config.toml
n_layer = 13
d_model = 256
n_experts = 16
experts_per_token = 1
d_expert = 352
d_shared_expert = 0
activation = "geglu"
moe_layers = [0, 1, 2, 3, 4, 5, 6, 7, 8, 9, 10, 11, 12]
router_score = "softmax"
normalize_top_k = false
routed_scale = 7.64
balance_loss = 0.0034
balance_bias = false
init_std_router = 0.0116
lr_router = 0.000559
n_head = 2
n_kv_head = 2
head_dim = 64
vocab_size = 16251
norm = "rmsnorm"
norm_place = "peri"
norm_eps = 1e-05
positions = "rope"
rope_base = 10000.0
rope_fraction = 0.25
qk_norm = false
attn_scale = 0.125
tie_embeddings = true
parallel_block = false
extras = ["capped logits"]
init = "normal"
init_std_qkv = 0.0181
init_std_o = 0.00503
init_std_up = 0.0181
init_std_down = 0.00356
optimizer = "adamw"
lr = 0.00159
beta1 = 0.9
beta2 = 0.95
weight_decay = 0.0
lr_head = 0.00946
grad_clip = 1.0
warmup_steps = 240
schedule = "wsd"
decay_fraction = 0.598
decay_shape = "sqrt"
final_lr_fraction = 0.05
batch_tokens = 65536
seq_len = 256
doc_mask = true
train_tokens = 348900000
steps = 5324
dataset = "wikipedia_en"
Below are experts of layer 10 (counted from 0) of a mixture-of-experts language model. Rows are named router (the router's row for the expert), gate (a neuron's input weights, with its number), up (a neuron's input weights, with its number) and show model dimensions 192-255. Each number is 500 + 50 x the weight over its row's rms, rounded and kept within 0 to 999. Numbers have three digits each.
Before each expert's rows: a language model's description of what the expert responds to. This comes from a sample of Wikipedia text that the model never trained on.

# expert 11
It responds to: Scores, stats, numbers
router:522428519495437447423511481390504556489457419503527482473453580418552516494540467535536467516565454569466467517541536513484450546511546491440591508491533511581463490517497513617472458544443428
gate0:484488459416521530456528532564443541510538574499587519529416422519515491509490577552452468572464501429527543459508473556520479459553438472511494492489443493466546378399455534535558514482495487
up0:392471452522578478465620562485514442471547521490543474459494493486524407476501550550596493446536516553591470591563596515433560520557489448481456583491512453532503484447490523475585509524447467
gate1:516513596479505441454543497534529572606542474527409591452499474578495535479527475417498431534527557622624548474467472538523480536424476453551427555492460567516491440577548511442511486499464544
up1:406547540492487473461552533465493432495521508596486497527565499563544582498511504522474522529508457484518497494476534469415460502537567529491546561610496476512477444415597528509567411472410527
gate2:464492501516492554550455474521489584542507446468479515532374522506539551452465486510529559516458574473563478510436480532547471567429561545515468395429398548497418472462543520510455496511502409
up2:530437523522460426441469469455520481461538487494466574460484547421448452425496537458621546497539438537548565522531584485479472511529582476442522484477484580572517542503549545573530445484629486
gate3:490418464549546404507500517572490529518456526441528561484405465458563473556542563408574486466550536480463473442514497449591585430438516533536517533500545435486471438447449519425469454453490447
up3:526527439603508521581469566543587502494463531463453437436435466469476377455591505488484466512508395495434534512455394522406519458532516484557470473519530578566537598439480517435497491532483520
gate4:464499595568416464451487505461583510529574544468448552533551453456400496457417500430568487501539450579540515535466578460544484488491469526521590519575390465495493533491492483481439542528478477
up4:530573470527553492439423523576514550433455497487396581509506512520500506441440518454571495472526465494492546485402535536503536548497507482437452406582417569526537457530517436483471524528466466
gate5:514518515550455562543447483539581530481451512443382414436620428505464437403505440465458554529562464505472507412472552509530470486503560539530472574532508436628485563569559531589493490501502532
up5:547556476544468585518517491522499550478575472478448534548475502506418428558504507432471587536487485557454589502487533510457522617449462466539565549447472606537483459463476465442447489480495471
gate6:565516470510501560558494482449490519519511588546456536506584485507498564494550439579465465407500540423451560474476428505493486419403457534426527523543510546383484524493539491556476512494512495
up6:487530513488424503386470578556580499554553540469468514451436481486546459541491421508504509478551494408499566509509504447532444510462512478431519408618422445382558468523475530514493452432499528
gate7:428526532482468539477534514479486470572445530490542470432411581400512366534498457498564513388512532436468414662495476463501439464544497494518490589505481504457429520445449442503510563488526535
up7:491479384502543467455457466441557494540471527568527529437376474434604473458519439495599520498500478541498571539504526525478582546553538603526500391472423460492455505528506518623498415509507497
gate8:483521460494435516597432541502469567544495486564479479506489454534338435572546427551478542525396448451503378581505536534499536390484476429568444516414418534481532573389435396445468536513581516
up8:468513524486465486503450466547431541554506454488496488442481510518485491463591461558466512507465374445407434571481458501465495503536452443510408420490456564428497541458468498509501526543591495
gate9:441522478466476573544477557446491507562539569509493479426568459563457472496476543578445454539481414532508445539606451498511383425507474457470469407385504417567509476537552500568533504537492553
up9:414539510477493464467607534532488433322487514517487400540461481481535585488497460493545535541454544507410473515558484485452511541465470537531495598506509512481430555538470431450439508391502446
gate10:468530501429534473478513543465591485453533508559464535534467477418579474543413481406576463616548503469514494579526518583473497516503514505453493519485473525545489545475487441511484504438431437
up10:590504509457476525477502544539519531462484466491402495518456463598394505554456528564482544524448529485595586447533559484556467492458453504527448527548580545539489456500415489446518487518446517
gate11:423469496398511509528576541472495573465509494505562482478463474420558490508443464519461504508487435501609392533531457493503466397507582577533549543459414516504520495504587533542488511573492519
up11:525575616524492433447541537494481492466599451525458505497509514500478547397504506555486505481475616486480525531458456498515537597427466513432460540518378471483530455580574511536504488491486569
gate12:444473489563497607547469505505419544459437477431487424559571546519473450525454535597477575493558507461491462501396523449576488474484482493584512592488494466536511467485512442488515495552563566
up12:491479480506497445532584446511482516604566461511511442500563506495521517507601541534491409476522505429521528560374428537470511458488517561497503497508429565474528453559421511516510531559538449
gate13:409509499534405567499558601519534476427513544506413413481444490394445477438455496485489487517516483543518475438474497539583487386520447546585549486496543549537449461495507484460461539500512590
up13:470473540531406456380566520529502468524606562535439516507469545512473529505469476530532515500516442439528536418479519462438454455445563511507528498469464427443464473497567489541428483512447483
gate14:570476466525466403480417480476517393512524471524460474603507559527513497487531401552467525530567538520499503627415546501503533504578497455502455400555471565600484602484535538460416461580477503
up14:509574565442483536503592576479466523388505437531625568426529522536453490410472475521455492506443456495492529450596495484506507555402434439479464550451536446505530413587529411520506514491559483
gate15:420509558500476506497437440586409503601556472583418518569585482545605519533481397600476555526445422455540448482516554537480487532471565467558471486493541555455405483447486467421470426469429502
up15:445580397462534626508480483533512501545438514488528471578520490460457461434482504564417532503479467504535479533542527506490416433525478542423506570509587493575444515448503544576518470477550456
gate16:517465542416457541425423470460536427580538528484520505525474554519547525482583510511435471637470522489496406403578517511504425531560512476485476582501596545578519387599447413521544509474503524
up16:424428503563524491496581528552435567454419500468474508412549492501477542510476483540593530441561457524496499488395617439492559473524477532553548428474450443520514515484590485558452513531509499
gate17:542484530584560444451500497537467468406366485613501510468465431513505571455527481562542467569581413461449459554552556533421492533608537487503503587554454531527493515587544557452438476498513546
up17:537471530605528434534511478529505384378450505596502549468432481507432565516537492450551436614517481469452441529566607551499493464548476608505486529519510514568475611514532533515425540498471493
gate18:491459453542437478519493554548470468484456506447457554612547447432494604434520526456554574438488471536519508464592537481546475512542485426555531452390533577524437438486464405504462494504548451
up18:435492557459523600552603473555520435592402506539444558516551521536483481507571547426391527431541461523517454401564520611579490444521443553529475485487581563541518486489449542525471520485427518
gate19:530523528420542521511503453518377511496560516555539514498517458457506507472454489567530487520419449470525438605506642405590512557448499440508432588512533576513538519570471500505454518483599565
up19:457531521508491561493470536437501473586520546463550441512482482548475578428476525543447510450519520581487470539605445539463403550549469412504540554515517477589499450527605537492504491537493514
gate20:397554459464509443472504602474479475428613542499559486444519528544585517441429545600568471552503476574530507581515475550437572481520557498453462412476536524617495469424533525508551453506530613
up20:521524440439499420425458542447567545455509457461530433495487475394561556452420461528501466466507410544420515455541520565516560496535569547468577443568469456535583587429534488518437525514569537
gate21:496538487515569448513380453462495452428511459414533459404544513519494525594452487554441507494559510542531481477515496490459455536535485426518587548486480515478478465571547538636448442529572519
up21:480515625487455529569522520549438529584529522603500522476485482498510512528459454572492530429506658500457434477558478430526484522512561540531418546529535434497512503424465461538484571485398550
gate22:510521546511451452471536453475546535488501519430529534454531491475518465527541630404536449428473548502433451519488509521581518535296418457505394446456405548516559543500510501478504525459537424
up22:554551578484542419477571499459464533532560566463503474533520503485513539428465539484492535482499402476481532492412453474480562555543490472531521506540491569526548579480442522476474487543471491
gate23:546467474496590534429474597441540457453433491470542488464504393537489538513507564438399565530450460503490520471555488484584447577409476549502499546494535617453427516467430524502427478450472491
up23:535429461595573554509493512562531476534454488427645478533533475479485587457556580468493558526553487478485462485528509496483500475557427493496484545508464549487447475506461525481456552500477494
gate24:490395552560555459425518527467535511489509431510447435518527472490418435458517515481537534477491432557464580408583485495455521447522563464503480556500527492562550483536394563461570514482536456
up24:473537549497574505401477505559393498544510504398505629509539494479536543417501379481470511411442504479469483462481516448497529412507502471467479439562442574476454423432495532424511476431509517
gate25:563532444451534488455464520610360529527505515482537530510614541553432488548574509534416522465579513508578498545534538465502513539592519516538507404522452452524513543463452438539496501489402439
up25:456547485484457545418480497528513537484478528519506501559520468559498448490519454480419510576404485583586492538479487542318423472531543508510464514534517437462414464562515430519519543486424468
gate26:552530555421456576524393513510523498485442501486525554511496538561497459432452518535378606489509530526424482521529536473465433378521532441442523467440543440549456510492499451582659431351477450
up26:523494407471598536467491443420452443500515605589503553569507549545482475484527471576401457453460505541498443556574517460498480479487545459467457444526556404517576521511420524539491545534436479
gate27:473494486449525489520566433425523483431480393524442535524427565533512514444517505610399536544450440561433493533526386449494499430549478508500599521531461414576569579569410437475493527426490536
up27:451500551442503606501453537513565533454525572509545517542471467517452554441352616530535503565500514542457576449532485479521451494495500466447489478559536456530525457563483496505432511491450543
gate28:461559394430542543528429440542476527537594494523531505453440467542469413501559490430517511474520428481496538477554594466494493445522436424560468562430498467577495472514551517431565552559537576
up28:504448448576468609558507647505555620493398506507442444457486495471516520450498489503466522433432463515610476472499482573435490443530481539416486417476549500441580457394411485525489506537513472
gate29:601474410587455533441560493456482511493605440426560468543548561399511515472515481546491464479455457482417518558495568475412408395580521395460478420538482513564419496487542527479394467509506571
up29:546525369512525497469489465604445480511487482499439478398494486558371511547463521577530472551418568427457586548486486556344428585506499445476482491404489508538527536455516500528435426464403483
gate30:600457534464488444401495558501436535529548595515434470568462461512504529553558349416426552453599464454546489518519527482440488508476498468547556473562467484493529501419498469470599473484557577
up30:511483394522494509408492562466502505443529507520499466454569410426492341496447508515477465513509477440554532528538494452489506529467539494548510414451450562556557541501459516578529588476506461
gate31:470413450510484506479494441515508533556571516402494458533501487547547439540509486447445409456449438537437593422597472485528555539549515492543536421485517553465464455551439448527488518378551467
up31:482496515483505482496521501506513533600506528514561492567418461494421544441535538453484622545473515524492467541572505426427534477398537454532423482408540511518460462386488410472447515461564492
gate32:570480416453401568473443444478540494586477453475581407604565500560592435541475406456455502417489461356527547550463441500478440536491486473499503512535526420568591506559519594567451565544423512
up32:528505462520499517453447532501535554538473616514469445494422462564407426498537561437495530478485551477495481559536469579550418467520507389519451531593499528520417498567508490581572387502390506
gate33:500530454518538456389530449470573475508583537508488492488547508557464479427510427509414555568461467520533547585460507570532455533458466415499464511512605566521522511552522451517481491536501434
up33:396545427536500475461472508534550480462502485455560512541504460505467596520460549507573498501528488468487499396438450531482429510514491506458483584512531512477516463434501483514418479531483526
gate34:446486503416501506480543548494510481543537549447512534513444586470558480538502523459452538483467608470516549499511470497430493429487541432544414544368566506569414400521391445446587509514432556
up34:448467547521588568494588561458519528368475435485511534506556641523566493461512484570500530475448489470519448572574555452515633493553486562463540500486438456481553443445446511490542500457485575
gate35:537502500491462529420498543489473417527506560571581468471431511518506510503468530473560606480627558548501457541441546451426468495520571531449464463419486597444397458444569511438484528488524550
up35:524485488483605519504418558439512522488450531483528525503498446525471459483601490530503437445495514596486426497467468476498576463551551475558612504593516453559488450443570454496389448523475443
gate36:476527438519530498598447460480540553566572513499535484469540588563531567395536516573454512586533493485500577643422539442559417530530537495517492423548463477491473524525592512486522443484493474
up36:495495507484506517488544522548427490490489612482552478486508402542517517609507554470486496433474510501477471436508560561388506463535497613547516442430524546457459412457421510478509557508538559
gate37:429416517383540488515443565562474462556521422490494526490623454517518505485489468490516473454558560539498475515571571450459528575501523564536492438585375478554554478444411539544601541552408506
up37:474543438523563532441464491540483568562531453460409427519550495497559467455558541465526487500481529521471511425555564461537541600540429504549434526432594483493490561572480461502461545538468451
gate38:564553475482471499527551527412430385504536601463538591490451432442519477555521512552462535437437469459477600408577405485562548531494485560505464518446554469459396491491501454540494493495562520
up38:512471540531451448575494390505572538507528515432466508505497509542456524448518584523415423558583511450489409545470559477506489433528473407438514551425445472440510508533426522476520508414545435
gate39:567595524426508435500511547484430466564433557502395490423471412496550538566535608513486523499444495458486543502439613403464533458423433472597471474497572502510468550471439542459491455465489535
up39:430528466541472570515552458496477577467473500487495474472463619552480470554405505528446509476530544384540554548424425565481524406612516518501556503401526506420515676462593471470498480506510488
gate40:451533580444566533454525530429535518488467455464497474539527579433438471580566557506473485535455571497541479605527504489484540503508395464541532538534435441479444563452490558495500544559493428
up40:468522496513570491481557493417551557372556496418490515493455467512547500420456557522595547589485487586555565531484576594422511460577606627543456460579528483532432476527530547485542508425547469
gate41:467531537629441521474563505383472537455504547523505501465446519564515458490477528449441486531500533467511563439539443522481386473612508524492475479508504493508488422402661493581490471441448518
up41:516590490472550572428535511429491491542522448472493529532534598440594451496460442485468441481482399500386575528539453431504405548424463473530507419492440484477465502524456504509522504545565454
gate42:502571414460468538467494544531496518607505578588573490507501512475422441476508534590414469535524442550533539495508525529554525474573427508521506539465517444533426481544520510437570459499478534
up42:522518377423576532555535565464528543607544548456484492498502415474594458483484526463506413457410434413541509508500498555571505381502454532539537381436582520441511450492493582418532510511490542
gate43:506467524575481537519398576524566470508555537482484426445507390554474474641519537554508531512451561531509464438498520491518506436533436502527554446511543429581581499510485507548482566492557523
up43:599502541551516452443529500560585438527429536581537484443498507532408584589481475442541424485447388584578494492420485544505505624419549483505536461472535540511560609427493475534455457490559426
gate44:484493498586463480567534515432520469499524442499411437564527514397469466394459536549483484416557476524498611503498482539524485552436401561539549518473504479475569552497432475486429487369570502
up44:492475508486602630449383511552460487519534471542474541465496499573501491540464537491479473459412531518454480451445481477485511485497520491554457483481508484520503538488481524457515471469598579
gate45:582504480525555527467624542467506484437495533423471485564484490459567472462459533508584410371465431496506505458575505525575510517543527545513441474512459524425497510474423556494423412421470506
up45:536535599546402420505522498524486487521538393535525529387459533559535460408586499466503525498464397556479467477514543512438529536420594458501435480528511537490501468567528470399525515445571522